python train.py --d_shared_expert=0 --moe_layers=[0, 1, 2, 3, 4, 5, 6, 7, 8] --normalize_top_k=false --routed_scale=1.0 --balance_loss=0.000119 --balance_bias=true --init_std_router=0.00639 --vocab_size=16384 --norm_eps=1e-05 --beta1=0.95 --batch_tokens=[16384, 32768, 65536] --seq_len=512 --steps=6920 --dataset="wikipedia_en"
Below are experts of layer 3 (counted from 0) of a mixture-of-experts language model. Rows are named router (the router's row for the expert), gate (a neuron's input weights, with its number), up (a neuron's input weights, with its number) and show model dimensions 0-63. Each number is 200 + 20 x the weight over its row's rms, rounded and kept within 0 to 999.
Before each expert's rows: a language model's description of what the expert responds to. This comes from a sample of Wikipedia text that the model never trained on.

# expert 2
Line breaks, open brackets
router,215,210,173,220,194,181,197,171,206,208,199,208,230,202,180,191,198,213,175,216,204,168,146,216,184,205,215,247,214,196,210,228,214,238,207,197,219,171,213,215,187,199,234,210,201,193,193,195,187,181,162,211,218,204,177,172,215,222,204,187,218,192,208,200
gate0,210,223,152,219,177,200,211,222,218,227,184,195,182,193,205,194,181,208,183,232,201,209,201,227,216,202,201,176,191,230,180,202,192,203,224,206,204,181,203,215,174,227,241,212,222,175,211,223,230,201,226,192,223,234,187,181,201,220,177,163,214,191,213,193
up0,187,199,205,234,178,202,194,206,198,159,196,224,195,223,219,198,213,210,220,197,231,215,232,201,225,175,211,194,193,208,163,214,158,187,232,205,215,203,202,191,201,183,210,229,191,194,215,223,195,182,220,170,231,218,205,215,194,188,178,177,190,202,217,199
gate1,228,230,219,187,169,221,226,181,186,187,205,233,183,191,223,209,202,179,221,186,203,212,193,188,192,164,200,225,167,231,204,229,184,192,225,185,178,208,166,233,203,195,215,241,183,198,186,205,226,211,199,212,189,171,203,202,210,180,208,192,164,191,239,169
up1,202,181,178,196,213,226,197,212,225,223,214,200,180,216,191,161,227,183,186,202,224,169,263,204,210,196,194,201,200,210,215,216,205,193,237,224,216,171,217,215,199,152,196,214,174,206,193,189,168,188,229,210,198,213,182,198,223,209,233,201,206,226,234,190
gate2,205,240,211,189,221,173,205,192,205,251,219,197,189,199,196,212,153,224,168,214,201,187,151,215,183,190,227,179,177,183,219,216,182,222,199,196,258,228,204,215,154,223,210,191,204,190,217,213,224,169,181,181,178,189,215,166,212,182,196,199,218,206,210,182
up2,240,221,251,202,197,199,211,184,240,207,240,199,169,184,216,232,182,224,186,198,192,186,160,216,192,189,183,163,154,194,191,196,187,210,210,233,246,211,197,192,183,187,181,168,202,198,183,185,185,187,196,193,186,204,203,198,215,186,219,222,213,183,206,225
gate3,199,214,227,170,186,214,164,168,219,205,187,233,191,171,216,231,198,173,207,202,218,201,199,216,182,164,224,178,173,193,239,183,177,187,176,228,167,223,220,182,176,215,170,210,159,185,205,218,203,213,176,212,204,206,196,227,247,196,205,187,195,244,198,203
up3,228,187,213,185,180,144,199,206,180,209,228,233,183,180,217,189,225,164,190,214,165,234,195,162,225,201,172,184,228,186,213,198,207,199,192,192,198,182,218,163,219,192,213,213,203,200,189,193,182,210,190,205,243,204,214,211,177,183,207,233,197,192,214,214
gate4,182,207,182,232,182,177,194,204,230,230,206,184,213,205,217,206,233,188,227,221,246,194,206,208,202,224,171,226,201,218,192,226,199,182,210,172,186,208,214,203,218,195,236,196,202,171,173,240,199,201,207,207,172,182,185,218,207,247,183,191,214,190,217,220
up4,193,187,163,216,174,180,168,222,222,225,208,197,192,178,191,189,244,169,225,196,208,231,199,190,212,196,201,239,169,219,220,186,218,176,199,213,182,204,176,190,216,209,246,175,217,195,184,221,219,184,197,210,179,177,162,218,198,212,204,185,212,214,178,195
gate5,183,162,217,213,194,193,175,207,190,207,192,172,225,169,184,221,225,224,172,193,211,200,216,226,170,210,215,240,207,196,237,191,225,242,189,209,183,200,198,197,176,200,213,215,187,219,206,181,189,196,201,193,193,157,243,196,179,198,207,200,204,174,219,181
up5,200,213,186,197,202,184,199,208,212,197,218,200,220,168,178,194,204,215,200,180,229,222,188,198,173,207,218,203,217,204,191,228,219,261,210,175,184,192,167,183,189,182,212,212,200,201,239,179,201,214,200,184,207,171,229,184,226,161,208,178,202,167,206,165
gate6,210,168,181,202,159,203,197,174,170,171,195,234,203,201,208,223,240,212,189,185,169,194,229,198,196,208,193,194,174,189,224,203,151,221,231,240,189,191,204,207,188,223,198,203,195,206,184,201,195,225,196,182,207,201,222,201,202,217,190,220,165,219,193,183
up6,225,202,186,188,225,186,233,217,226,232,207,187,189,183,161,172,163,208,184,225,210,213,192,229,209,208,202,219,198,200,250,218,266,217,181,209,189,188,172,175,207,207,183,193,209,196,211,207,209,180,222,222,159,220,199,182,212,222,200,191,214,179,214,237
gate7,186,191,242,219,194,235,184,221,162,212,201,202,210,172,197,220,192,181,230,193,233,215,206,195,169,198,213,215,190,200,215,215,187,184,195,177,216,216,191,190,149,202,189,194,203,183,223,213,202,207,178,180,171,201,173,233,215,222,221,179,188,217,229,195
up7,169,193,219,199,209,204,191,192,163,196,193,204,233,165,215,212,223,199,207,207,247,223,220,215,171,186,218,208,187,193,203,220,182,177,203,163,199,215,180,209,153,221,187,196,187,200,215,225,201,199,151,199,154,207,194,211,198,210,212,171,234,204,221,167

# expert 3
Conjunctions and prepositions
router,202,199,180,208,199,185,195,170,217,192,204,224,206,234,177,209,194,200,185,213,204,188,168,180,207,224,208,224,225,187,203,222,196,207,221,187,211,180,202,216,177,217,215,182,206,166,214,204,193,208,175,213,208,162,211,183,179,206,207,167,216,192,204,202
gate0,238,207,176,203,196,177,188,187,170,211,213,208,163,136,201,209,208,199,164,208,185,181,198,200,210,177,171,236,225,211,209,191,200,173,182,228,214,231,206,191,197,203,189,185,191,225,180,209,236,186,206,240,196,202,166,206,180,187,183,204,207,179,182,219
up0,211,208,207,215,214,215,182,204,213,216,193,207,207,212,208,231,195,222,179,150,190,190,201,222,222,192,212,182,208,203,192,217,231,193,218,225,179,203,208,186,215,213,164,222,196,208,173,184,222,185,167,231,239,193,216,176,196,198,196,209,183,224,167,203
gate1,189,226,179,192,234,205,173,192,209,203,211,240,212,213,216,215,182,208,194,188,191,215,202,221,193,199,203,204,200,211,192,237,197,180,216,209,200,180,159,182,179,230,192,230,202,170,199,230,184,179,198,226,226,198,207,211,206,230,185,149,260,184,202,197
up1,201,192,186,209,202,184,181,188,203,183,214,219,174,208,206,230,186,165,181,192,203,187,235,201,199,210,176,202,178,218,175,225,179,196,192,202,205,184,217,191,210,241,212,215,184,162,204,206,228,217,167,211,208,223,204,193,168,227,199,177,239,189,154,249
gate2,196,221,205,232,200,199,201,206,189,205,232,224,189,180,184,178,204,210,216,205,172,180,202,240,230,182,200,228,222,216,170,215,242,202,177,214,186,201,208,218,203,203,226,198,183,174,215,201,149,197,171,183,188,205,184,193,200,222,202,172,232,196,210,173
up2,178,237,220,230,221,213,177,182,193,200,219,223,210,212,199,159,200,201,216,195,186,200,217,207,220,208,219,235,217,209,178,185,203,208,186,178,193,200,219,201,174,179,224,201,167,190,215,186,160,136,175,228,197,205,221,188,183,239,223,186,200,186,198,199
gate3,231,225,212,215,173,208,233,204,233,209,196,192,230,196,216,224,190,216,194,203,210,214,218,206,229,184,186,220,202,226,186,221,173,209,148,187,188,184,199,188,193,221,219,199,203,185,200,219,225,203,247,173,208,182,160,198,196,232,210,191,169,229,187,208
up3,223,205,185,249,176,200,214,209,214,233,208,229,228,195,237,191,178,200,209,216,243,248,187,191,211,161,211,184,208,197,206,196,204,196,194,166,186,216,223,193,195,202,197,200,209,225,205,199,220,179,245,182,184,190,189,203,182,257,217,209,182,196,202,216
gate4,206,201,205,191,222,197,171,210,177,214,171,180,198,226,221,195,208,181,207,254,244,170,174,173,233,205,212,213,205,207,210,184,203,197,210,218,177,179,198,192,199,170,190,170,202,205,187,220,214,204,218,210,210,222,193,182,186,161,225,202,185,169,184,185
up4,176,221,215,163,222,188,164,185,212,208,175,196,216,173,186,171,220,193,213,229,204,181,200,196,206,196,187,202,174,200,162,172,201,192,182,191,160,192,201,200,195,196,191,159,203,199,187,160,185,197,222,195,218,183,183,175,194,189,181,202,220,239,191,223
gate5,175,207,151,205,199,205,213,188,172,212,194,201,181,193,188,216,188,228,195,181,209,195,193,197,157,183,196,210,199,207,174,230,181,194,191,208,221,183,212,230,194,216,188,204,234,214,212,176,223,218,202,165,193,187,197,180,150,204,260,182,237,181,218,232
up5,192,208,159,191,216,180,238,208,216,200,187,194,202,197,186,188,210,245,191,194,220,194,210,194,148,226,195,229,192,209,172,224,191,177,178,209,225,194,190,214,213,190,232,215,212,231,190,168,246,223,184,197,217,182,199,186,136,189,238,188,197,209,197,182
gate6,187,194,159,210,216,175,187,173,175,214,175,168,224,188,188,222,188,174,190,168,182,194,199,177,183,198,224,231,217,219,202,192,200,190,199,205,220,203,217,174,199,211,223,217,195,175,191,185,214,191,221,228,177,175,198,221,186,191,213,169,215,198,181,197
up6,218,207,233,198,191,217,215,226,204,217,235,237,176,198,206,205,197,218,197,229,205,208,211,210,227,204,174,187,203,204,217,194,219,234,201,213,193,185,187,227,209,221,185,168,204,209,227,200,168,212,199,181,243,222,177,183,191,217,231,199,201,166,217,211
gate7,195,196,208,196,223,231,233,206,173,225,195,217,185,187,189,214,202,203,174,221,212,168,182,227,212,207,222,216,198,178,225,186,220,199,178,180,197,201,198,182,229,194,190,180,164,193,212,176,186,206,202,224,210,206,147,181,199,207,199,198,202,188,188,168
up7,156,198,222,214,208,192,206,207,188,196,218,226,218,186,166,197,202,196,163,195,213,192,188,181,200,224,217,243,163,229,217,201,221,179,217,200,185,195,184,203,213,174,181,184,185,192,225,208,145,195,201,207,229,195,158,194,194,180,185,198,180,188,227,165

# expert 14
Verbs, pronouns in clauses
router,240,215,190,190,185,220,233,164,179,211,174,201,225,187,193,189,167,183,206,167,209,238,192,180,225,223,243,231,215,205,216,223,182,217,238,194,222,205,207,234,145,197,205,203,194,193,222,217,220,215,221,215,215,170,239,213,207,198,204,187,190,209,211,203
gate0,208,214,205,217,236,204,209,165,222,179,215,201,179,208,206,234,148,178,217,179,230,205,189,209,243,245,181,189,202,201,208,243,157,189,188,188,221,191,185,203,212,206,216,218,213,194,206,216,170,209,190,228,203,211,223,210,172,228,206,174,210,203,202,185
up0,188,188,217,209,197,182,203,214,221,186,194,190,216,203,182,168,231,193,165,195,189,174,199,223,186,191,214,202,190,180,190,179,247,201,229,236,192,213,198,203,173,199,202,179,157,189,192,162,194,211,206,184,203,207,191,234,239,189,168,221,217,191,200,210
gate1,155,212,197,205,201,231,192,174,190,219,200,214,200,243,207,235,204,210,221,222,213,208,194,206,199,214,222,169,202,185,196,199,200,192,160,204,188,238,255,198,201,216,187,189,209,181,185,207,190,225,204,223,188,189,217,194,209,227,174,180,202,186,194,193
up1,186,199,167,213,218,177,223,207,193,226,186,202,213,210,203,172,166,195,175,189,191,165,222,177,193,206,195,208,180,185,199,184,204,205,169,209,190,223,227,204,223,178,176,204,219,199,180,211,205,212,186,221,204,182,182,190,225,230,172,191,167,206,186,207
gate2,205,190,199,176,161,231,192,181,193,221,213,216,176,210,205,198,191,215,163,196,182,234,206,176,185,173,207,211,218,194,241,223,176,206,182,237,185,240,178,184,202,226,196,182,191,217,202,214,175,178,219,215,155,192,197,214,197,216,206,225,204,218,168,175
up2,190,205,219,208,185,234,171,208,204,192,217,179,182,182,233,188,235,219,200,168,187,197,212,205,181,181,213,202,183,186,234,223,171,181,166,222,191,216,163,177,186,200,179,166,183,205,199,211,215,189,209,219,177,216,212,235,176,216,218,226,206,206,194,158
gate3,245,190,196,184,201,230,191,203,197,193,164,207,198,198,203,221,213,195,225,230,193,232,181,229,195,220,154,222,202,210,197,153,214,226,235,185,208,210,205,215,208,190,195,202,196,233,215,198,225,162,221,195,176,197,172,190,171,199,217,221,172,205,200,209
up3,200,204,223,201,168,194,202,184,235,216,224,196,197,208,207,179,178,234,196,218,181,183,216,197,180,194,207,220,194,153,183,238,198,181,193,195,230,201,199,198,182,173,187,198,205,183,204,194,218,234,172,238,210,226,206,210,212,230,185,205,238,205,235,219
gate4,201,190,193,182,203,207,201,204,174,218,211,188,172,196,232,249,211,184,184,213,198,222,217,196,189,190,193,187,197,197,233,229,250,191,194,187,208,215,187,197,188,192,192,182,191,213,210,207,197,226,233,191,174,196,211,217,192,217,193,186,182,174,247,192
up4,235,203,188,235,186,245,225,217,201,196,190,176,183,217,211,208,190,206,185,197,212,194,178,223,192,188,207,204,182,235,168,205,204,200,175,207,220,192,208,179,154,154,206,191,185,233,171,193,211,197,184,159,186,209,210,192,226,221,188,218,183,169,192,197
gate5,224,180,196,233,200,190,223,181,184,210,183,192,181,197,191,197,220,166,231,194,202,205,228,170,209,203,222,186,198,196,191,209,195,223,239,216,207,199,228,202,187,228,210,193,161,211,248,181,188,195,201,184,202,163,210,165,188,193,200,211,222,208,192,204
up5,214,237,190,198,197,200,177,225,205,199,204,217,195,214,181,187,188,206,220,249,169,171,243,248,212,212,152,227,217,193,218,167,199,193,211,190,184,178,189,192,199,171,226,185,222,197,145,211,204,219,210,206,192,222,158,205,205,209,203,174,215,180,238,215
gate6,228,217,241,221,194,240,177,206,208,220,187,188,162,198,203,203,209,183,203,195,208,228,227,191,217,229,222,176,225,210,178,232,191,173,211,221,222,207,195,208,208,202,171,186,223,209,217,213,226,187,274,185,202,189,207,188,198,223,191,248,190,197,193,180
up6,151,203,149,168,202,193,202,189,214,188,152,236,218,225,193,196,209,193,204,211,223,196,171,203,205,182,201,201,183,195,198,180,220,216,189,187,193,224,198,194,184,183,217,223,192,180,164,214,194,225,161,189,181,160,207,191,205,211,190,167,233,211,203,242
gate7,220,208,156,209,203,169,178,201,170,204,221,158,193,185,170,183,229,173,214,201,180,208,167,196,239,198,164,209,218,239,191,187,203,207,188,164,211,195,209,182,186,193,186,203,200,188,200,191,198,200,230,192,158,213,165,200,211,209,242,175,222,203,198,192
up7,197,214,191,211,226,215,213,181,197,209,164,237,186,214,217,206,167,218,180,193,229,188,197,207,216,188,246,215,193,196,214,234,195,200,209,224,209,152,192,199,202,190,203,186,198,210,221,235,210,188,193,185,200,222,212,219,198,175,167,199,174,223,196,225

# expert 6
Table cell separators
router,197,189,194,189,187,188,249,186,190,239,227,212,215,220,195,206,181,177,175,202,212,174,165,200,204,214,213,225,216,228,211,230,262,190,218,219,227,170,208,239,195,188,234,203,191,198,221,176,189,197,161,215,218,173,196,182,216,178,212,184,203,201,221,203
gate15,182,207,226,211,205,209,190,163,171,229,219,160,170,197,209,220,199,193,202,177,198,185,235,165,188,194,183,177,214,185,213,237,161,208,206,197,193,162,215,191,216,160,230,218,182,199,206,182,174,212,166,184,201,180,209,178,222,209,179,181,136,215,192,197
up15,212,188,225,220,236,190,188,172,167,205,213,189,184,212,231,213,196,187,212,189,200,225,174,179,186,194,152,194,209,164,204,207,194,230,189,201,181,176,217,209,239,167,212,214,184,194,214,195,178,194,192,192,155,209,211,143,230,210,214,186,164,197,203,234
gate16,179,193,232,228,200,176,205,185,203,195,212,205,177,218,211,224,190,200,215,181,204,165,201,240,180,168,218,224,232,228,220,229,175,209,224,172,222,179,209,233,191,189,230,228,246,202,203,173,213,196,200,209,204,214,205,182,220,216,225,197,243,192,204,214
up16,219,199,202,177,203,222,170,205,204,189,187,229,190,186,186,209,170,177,211,202,201,227,176,141,224,205,197,192,153,196,178,210,195,209,192,215,160,216,180,176,231,217,151,187,173,200,176,227,191,214,193,200,213,183,188,195,215,222,186,217,168,224,197,184
gate17,200,169,189,172,204,153,193,221,207,213,200,199,216,232,199,207,219,194,186,194,195,194,198,165,229,223,208,196,189,201,202,212,206,213,207,210,197,189,201,195,170,225,199,173,228,177,169,196,220,164,235,174,195,162,229,218,189,173,145,199,214,174,174,178
up17,207,193,217,216,204,172,213,203,213,208,191,193,191,193,205,198,208,200,202,206,186,188,207,170,219,197,218,189,195,150,201,209,199,187,216,224,186,180,205,195,170,185,203,179,224,199,170,186,199,159,228,172,204,185,230,230,169,186,159,191,198,175,181,180
gate18,184,201,205,170,179,216,184,202,209,169,197,190,188,167,217,195,174,213,199,182,222,188,202,159,250,210,195,179,224,206,185,197,186,235,169,222,189,196,238,225,204,183,173,219,183,236,180,195,175,207,224,197,213,216,213,212,217,190,192,176,194,226,229,211
up18,216,218,196,196,223,234,218,216,170,194,178,195,179,200,194,175,182,204,175,170,192,175,177,141,161,190,174,162,199,199,205,226,218,174,199,207,193,212,251,236,196,200,167,216,204,207,206,205,175,226,220,187,193,204,196,255,182,214,193,173,197,217,218,207
gate19,257,236,168,204,185,201,214,226,210,181,192,203,213,207,205,214,184,198,211,234,183,234,183,179,173,200,180,190,195,191,176,181,178,229,195,211,192,217,167,189,213,229,198,216,171,205,216,185,212,196,181,190,197,193,191,229,189,185,231,207,211,216,170,199
up19,177,197,191,251,203,207,199,203,187,193,175,212,176,171,188,197,194,206,212,194,187,212,201,186,200,174,208,166,169,203,165,188,178,155,227,219,193,216,209,173,230,214,193,201,196,214,158,211,235,197,204,174,220,247,202,211,182,191,212,203,162,233,165,198
gate20,182,186,223,200,200,197,227,186,186,207,200,189,191,208,193,180,240,189,202,177,190,208,189,151,203,172,191,205,216,196,190,174,171,205,216,235,170,177,160,203,181,205,200,186,186,216,224,196,187,187,258,208,233,178,203,209,177,201,179,183,196,181,207,179
up20,191,163,213,231,210,210,199,219,176,185,198,205,177,180,217,188,210,202,189,169,188,209,213,186,207,184,197,205,187,175,215,166,154,196,192,230,182,202,212,219,220,203,200,193,174,216,202,207,176,184,215,212,207,228,218,221,198,231,193,227,184,169,189,186
gate21,176,184,182,222,215,208,217,179,188,185,225,208,183,189,165,204,197,185,212,233,190,210,206,242,217,189,186,175,205,222,190,208,179,211,232,184,179,191,185,244,207,233,163,182,199,216,217,210,193,206,209,211,156,235,198,209,240,212,207,238,180,216,215,221
up21,213,206,230,202,184,210,204,241,185,200,179,199,219,217,182,220,198,216,179,165,220,195,209,163,182,184,178,200,173,164,204,207,182,189,182,196,205,218,215,193,211,161,200,208,205,165,188,198,227,200,193,179,224,192,211,207,154,179,188,195,233,175,167,205
gate22,195,193,150,150,178,195,180,205,209,204,156,211,230,209,226,156,175,226,172,193,174,190,195,191,215,220,209,221,209,211,215,203,223,197,175,189,209,189,195,205,183,180,170,196,216,210,233,171,223,196,182,186,234,200,194,194,179,207,185,196,165,208,194,194
up22,179,236,170,189,165,203,175,190,157,183,175,203,189,175,210,192,175,200,229,159,207,198,183,159,213,227,210,213,177,201,197,196,187,179,190,189,210,215,202,208,216,195,181,191,194,209,185,171,185,215,216,185,197,244,178,183,210,235,229,213,191,200,217,214

# expert 5
Clause-ending punctuation
router,222,191,176,211,178,198,237,181,216,202,199,209,218,212,187,188,198,204,174,202,195,148,181,236,165,189,199,212,216,190,212,201,199,155,200,185,203,174,204,223,178,211,207,170,185,221,235,149,192,187,175,211,202,199,182,199,195,172,234,173,232,222,230,204
gate0,182,201,216,215,190,192,157,210,197,184,209,206,188,216,190,213,191,198,206,203,204,206,212,177,217,247,228,177,172,193,206,221,214,201,231,179,181,237,233,203,194,165,189,210,169,202,186,185,196,195,191,195,183,235,217,177,233,222,200,220,167,214,221,226
up0,184,234,227,202,196,192,147,206,188,186,210,213,198,197,201,194,202,173,209,174,171,195,195,209,226,235,223,180,190,204,188,230,199,220,240,190,187,237,234,202,226,157,205,180,195,208,203,185,192,210,196,193,176,193,227,183,216,221,197,194,190,217,243,240
gate1,205,172,158,201,224,173,213,185,214,230,212,210,230,209,218,192,214,177,157,198,173,180,197,192,177,206,174,193,237,208,228,209,177,192,239,193,199,230,201,177,215,227,228,228,163,225,177,232,205,204,217,197,192,172,223,227,176,196,208,225,196,230,180,198
up1,201,206,232,204,179,226,200,200,216,151,176,162,195,183,204,194,183,225,237,162,219,210,218,214,205,166,215,214,159,194,195,184,224,217,149,227,223,225,186,188,226,183,176,174,207,206,207,190,178,199,202,218,210,232,173,189,198,192,161,210,217,177,227,183
gate2,215,222,214,191,180,195,175,229,192,193,184,210,229,195,216,169,187,152,201,184,199,219,193,161,222,219,215,202,199,196,179,207,178,227,214,182,195,216,165,222,209,159,193,185,190,237,230,202,219,221,209,195,233,178,210,208,186,185,224,184,213,229,189,210
up2,219,159,188,170,171,168,192,210,188,196,220,215,176,209,178,198,173,240,184,200,171,180,251,215,197,223,208,202,200,173,209,210,212,179,150,225,197,203,187,212,170,206,183,210,185,201,176,225,189,199,232,216,204,206,204,207,197,206,169,220,201,165,213,195
gate3,206,193,199,209,162,209,212,187,223,177,178,228,195,205,214,199,177,211,209,194,186,218,199,164,218,217,232,215,186,209,209,201,209,205,229,204,205,247,212,186,195,208,157,173,193,221,225,186,231,166,196,196,213,184,193,206,168,176,191,182,197,210,209,190
up3,220,192,194,200,157,171,225,188,204,157,192,228,210,225,227,195,191,208,204,188,198,207,209,164,205,199,220,207,176,228,213,210,183,199,190,188,184,224,219,213,223,213,162,188,197,195,196,186,240,197,182,207,232,189,220,220,180,157,170,184,193,222,215,195
gate4,223,202,157,197,174,196,178,193,206,237,186,214,204,196,197,208,220,173,214,213,203,172,226,206,210,179,193,202,193,214,183,220,187,200,175,172,195,199,196,218,203,207,214,204,173,188,176,205,180,216,207,196,159,211,198,198,177,208,166,207,210,199,178,172
up4,215,217,208,225,222,181,214,186,218,146,240,220,209,220,203,227,190,207,194,194,226,198,179,216,200,200,183,200,214,202,231,179,194,157,178,192,208,199,182,203,180,198,193,189,202,170,231,240,194,195,228,197,200,204,220,208,210,221,207,162,177,189,189,205
gate5,204,222,202,210,189,231,194,209,229,207,185,223,182,212,228,220,186,153,187,162,231,182,221,193,183,208,210,200,203,204,184,185,190,171,179,211,184,183,262,196,214,166,193,188,170,195,204,184,155,233,185,195,211,208,188,219,182,222,174,208,223,226,225,208
up5,200,187,193,181,189,225,187,189,238,210,202,227,165,201,210,198,182,172,191,187,220,170,219,169,204,215,223,221,193,202,187,211,161,180,184,218,179,206,237,203,225,204,211,202,181,195,194,182,166,245,175,209,229,188,192,207,224,222,199,182,202,222,226,194
gate6,216,184,233,199,211,205,212,179,183,210,165,216,180,195,221,217,220,201,214,186,222,209,184,182,191,177,226,233,227,213,221,189,217,227,205,167,205,174,215,179,194,173,176,226,222,200,216,209,206,192,208,219,204,200,229,233,169,208,176,166,145,196,214,167
up6,190,158,195,173,212,182,200,192,192,209,232,243,219,210,197,182,224,182,200,202,189,179,236,226,151,172,209,204,203,174,215,195,229,258,214,183,233,205,233,234,191,206,216,184,181,221,195,201,195,213,202,178,208,174,189,184,196,208,205,206,195,228,162,188
gate7,183,233,225,187,199,226,216,260,214,156,211,147,167,201,212,208,197,186,182,191,180,166,203,228,209,219,213,225,204,186,221,203,173,168,189,188,215,175,186,193,205,192,201,176,201,206,172,214,201,193,177,180,224,238,220,154,200,171,199,198,181,218,203,194
up7,197,209,203,188,192,204,202,245,202,193,200,191,177,195,176,182,202,185,200,193,198,156,183,235,168,203,203,203,168,213,209,210,165,219,218,171,180,181,234,168,174,239,215,214,214,143,190,187,227,200,234,191,183,179,148,152,223,196,208,213,195,192,188,216

# expert 7
List and field delimiters
router,194,229,199,239,186,164,216,212,200,198,197,207,208,216,179,205,197,213,214,209,212,161,211,208,204,217,187,207,214,176,226,235,206,214,195,188,225,206,227,243,176,191,221,206,178,188,224,182,179,209,180,201,188,139,183,200,187,225,205,183,230,197,229,225
gate0,184,182,193,171,211,224,207,207,181,192,240,237,205,217,232,186,190,180,201,211,201,202,192,219,204,208,186,186,209,195,196,211,230,197,185,183,207,227,222,205,181,205,215,215,240,226,186,175,213,242,201,240,193,176,206,213,197,189,229,182,188,205,179,189
up0,174,173,203,167,188,213,224,167,203,188,232,227,202,198,194,192,193,210,205,207,209,179,231,152,211,185,184,179,211,185,187,181,215,191,230,172,210,235,245,203,186,188,224,222,236,216,206,202,207,233,214,190,207,199,175,213,219,207,215,194,188,205,191,195
gate1,202,168,197,224,178,201,186,218,229,195,211,206,209,207,193,191,259,189,210,189,223,189,206,206,191,241,190,173,190,174,232,188,196,201,211,239,199,172,191,180,191,200,200,230,194,183,214,185,180,214,181,209,213,206,194,193,201,202,181,222,247,198,229,195
up1,206,216,220,178,217,204,190,186,187,181,190,206,215,185,197,218,189,159,192,188,188,215,182,196,202,189,175,226,202,223,171,230,184,192,178,138,191,193,198,197,204,204,191,184,204,202,190,248,190,214,198,210,184,174,211,203,227,202,240,187,165,205,181,209
gate2,206,217,186,219,183,212,181,155,176,231,187,232,199,186,213,190,196,206,208,193,222,204,207,215,195,226,163,223,192,188,183,194,220,189,181,198,164,219,200,191,190,175,205,171,186,191,183,194,210,210,193,224,191,238,184,195,200,198,171,162,198,239,179,190
up2,215,239,210,191,167,217,178,209,192,202,204,220,197,156,220,201,199,209,177,194,224,197,214,236,182,215,211,199,198,194,171,197,190,188,197,185,135,239,216,184,210,182,182,147,210,220,197,165,224,192,213,209,199,222,203,211,217,200,199,184,199,196,193,219
gate3,238,210,200,190,207,228,199,208,205,201,211,169,230,194,175,207,192,209,215,225,190,171,190,182,227,198,198,204,186,253,205,208,210,187,194,212,179,240,244,187,221,172,209,197,219,234,203,183,210,204,210,186,175,211,209,182,213,171,205,200,160,198,193,182
up3,150,196,187,213,196,207,215,240,228,168,200,207,184,206,184,198,195,198,210,187,209,217,197,217,207,172,227,216,220,213,228,173,199,169,184,214,191,212,160,206,173,225,198,222,172,183,200,232,156,193,219,218,223,186,182,240,188,193,170,205,203,189,218,187
gate4,239,204,194,194,183,177,184,203,182,229,208,233,232,200,225,206,219,165,211,191,199,211,237,219,177,160,206,203,182,215,178,188,191,222,207,190,159,211,233,230,187,224,200,182,174,172,228,241,209,203,209,195,211,156,253,230,218,233,192,179,192,190,173,219
up4,168,177,212,204,249,221,214,177,214,197,179,158,167,217,209,168,210,191,201,220,211,187,178,161,202,227,206,216,207,190,205,198,236,167,197,173,203,199,175,209,187,161,181,185,215,207,184,196,201,213,190,194,178,210,167,176,183,182,224,164,205,196,203,194
gate5,179,214,155,189,193,195,199,223,199,217,194,189,174,193,181,176,174,212,219,189,205,196,180,180,224,250,209,173,190,183,249,222,212,209,178,214,215,204,182,174,193,200,198,226,196,183,188,194,158,229,193,224,177,202,207,192,194,208,199,193,199,197,213,196
up5,195,225,183,199,193,199,194,233,188,212,190,181,195,215,177,180,183,215,186,187,196,205,182,155,206,209,190,167,224,173,186,197,226,206,176,223,224,207,213,213,185,218,218,203,187,188,209,202,172,218,205,229,153,183,202,174,199,215,193,196,182,207,203,181
gate6,180,208,246,218,181,207,219,193,209,188,200,254,195,219,219,215,243,179,181,165,185,226,184,190,198,185,176,192,167,191,196,217,138,172,207,201,221,191,181,196,187,209,214,239,199,192,205,209,191,223,213,190,173,229,209,224,179,183,180,203,223,205,200,199
up6,212,192,189,175,211,185,209,195,193,194,211,188,220,182,159,189,195,190,196,196,201,203,231,228,200,153,208,168,154,192,212,201,183,228,178,204,198,212,188,206,179,190,207,228,216,207,212,174,177,187,235,198,196,199,177,223,169,185,179,204,217,210,199,181
gate7,197,174,200,179,221,218,194,178,168,212,155,186,218,195,202,181,203,213,214,187,190,179,176,181,212,219,220,188,198,191,214,190,240,194,217,221,216,188,212,189,213,186,203,158,203,209,173,182,214,210,149,184,237,160,193,236,206,224,164,204,227,218,182,200
up7,158,174,194,186,207,232,231,171,173,158,211,184,203,174,229,217,199,190,187,229,226,240,170,179,238,210,224,202,157,197,173,190,189,205,191,187,202,221,214,167,221,207,193,211,205,214,182,194,223,245,212,165,233,204,177,204,192,198,238,177,222,197,187,207